config.toml
num_hidden_layers = 8
n_experts = 40
d_expert = 64
d_shared_expert = 128
init_std_router = 0.00972
num_attention_heads = 2
head_dim = 64
parallel_block = false
init_std_up = 0.0479
beta1 = 0.95
max_grad_norm = 0.5
train_tokens = 236300000
max_steps = 9678
Below are experts of layer 4 (counted from 0) of a mixture-of-experts language model. Rows are named gate (a neuron's input weights, with its number), up (a neuron's input weights, with its number), down (a neuron's output weights, with its number) and show model dimensions 0-127. Each number is 500 + 25 x the weight over its row's rms, rounded and kept within 0 to 999. Numbers have three digits each.
Before each expert's rows: a language model's description of what the expert responds to. This comes from a sample of Wikipedia text that the model never trained on.

# expert 11
What it handles: Time and war nouns
gate1:516522503483500494513514480475518543521439486516489509497497512524469491486485504461512539475548546532506514509505462497484518522505461509521508459503520484505449473443493500497499509535515484511521515492476527484502441478495484476513507499487482513494476524502489508511438481478498497455480471582509489480541489518513533520468490505472491495440477487489563494541512489500504523462486
up1:488487494475508487509510526507506465473485503477502509501474522480485521520447529506501532520478525441491506478503445515515501525501508527535526443483491491493495527505490502461476496531512512478511521515438505518472485508536464484539515506481474492535514565466499512548498475441490549469476530502519480503520458517493544513500504496477510492466473508499510541516503452478470543481479
down1:508479492513528494513471527468513499518478504486525493491495470478551510479470514505535467476507497529456498463499518504499514518479521465485443565468547535542510554500461528479516503483448525483497485518501468499488510457485543478512483497512506479431507472518514498454505454505475473489489531456515519528495481515499515526477490531483502510494479488523516510499482486480494507556540

# expert 32
What it handles: Pieces after opening marks
gate0:499497476471506499526495494526505530494475472563503544503494513505524519517497514495514510490532461488505523487487454524538522490507518540482459505496448503497510516466463440461496509490500520486522457494495506472502470524521483471528509482481485552505507510484488509562490498454498476501496552570532523502493484541485482458470545484512515499472492513535462529496503493521490463487466
up0:523527490507493490473521500468507537530521489498498460473498499481493479542487525516514486433474535527501531513487488498526487491489501496477481524493498471464545515451495480472493444536526545474501511439518463479506510478540475526509495458502513505543495517465515481501540466497485499495496479523467512492488457496519509467494527512472521469506454486495458556547497494499503524529540
down0:500535528515534492483551519532520462516502524481516493549523530499505481463498539498529469466508512462467485484503500445486538487452493500490534483494524497511510499504533544519486509544507506539524506492507522516454495468503501505462473489508480458543490497486453479449519461532525525497525460497504508519482488494516532453501473514486519512544473529548523490496526512500473477497534

# expert 7
What it handles: Countries and states
gate1:473523465493504514481524470529509509470522494481512486538546484510468514504460548459506524489519491486501499534496529497470510520488521485491516535496516518494473498441503527492512470498502423468522511506520513545484494532503482491470537474536481559468504486494500499537526511533486539500476471498453533531543453534499475500490456477506492484482484510459510486515487498547521484468494
up1:542482480510502481449538461477488521470487489442495502504500504507467485525501498463539519481524470483493518508513516529474546516450508498494485536493489526514460516469515522482512496455508468482473485493495497554495506512512495546482484470520509535487513471501505523503505495509519526540495468468448488526534473503525498505513450526522502492466456463441458496506471499511448473479512
down1:524529530488432479505482530511508504506514534488496533498491479509467490522515510516521485514509487515529514489551433495521502502498497461489511541512514513511535455487510526545524509531511546480513494519446493545509503500566474476519492450525508474497509530515485502487539521463498503516520509518536458475498437507482453533481450494528519483491504514509520507507469519523496526505517

# expert 31
What it handles: Verbs after to
gate0:457515488467512567469483500471537490543526493526519517509500501489505507522481524540497480455529480514517525509512533513530475529527507508466543523512546527522544549461499501491472511490511475514523503487512514507526465527479508477513507439510497491502494500448500460538519540481478511492490503564476531463531470462497499485495515477460465522492513513514545485483497490504482514473501
up0:504487485531456550460482498482517519501532483496546524506492487491516470532498480542560464500488535474517503537510526547524470501484533514480535491476522530487535494482499516511477491476514455490474474506499488529501453530462499527479483501514546471484496511480484502509533509483517513473541493513497502484543449436519468472456499526478507497535508495496552502513501457483508516475500
down0:540502468508461481501543502504500530490487523488533478483558497477451456485516500530514503535513475528519488535499441528496544482482486514475498481430510478538492482524556509506510548488477450494566504510515488506536500519511495455511485493497530517497501485535525525512484467501495481505549504494519483497518511505479472479515470529478541479484506532476534461519489491485514511520508

# expert 36
What it handles: Determiners before nouns
gate0:481502493482512517532530556476523485479474509532457511534498536485511521513519517466513468494502489466503474547490541535497515509476474504451493466500503494536481539463524471473521509492501532510513515487473513517505540471491472495545503475498497491523445522509568518483540528504501492471514473489560485499500499520497531505539522496501523544475534490529498514518450468475482514490539
up0:489494495480506493520489490500523476543480487448535472489491498546531496476510478500489549511475539549528473481473476467541485488519479472502528471518534515481523481513457535521475510544510464510504476546511532490463520518486469477473506530492449490500541466465504460503480473499477489531509496503519512477467501480475458530456488473513491485495468514479511502459514538530503483456477
down0:489513531519444518490504481526477517481534537488481467477474533446491488509482457520459460480520471505507501484498520472510505515508490529498467467492485468515516497492515505489513504508488493502530502472514477509460537486542480468435481481498504487487513517485461493472496480500538524517517507500483515576524530515496533519479507503498497427556500489503483485490472532576524487510483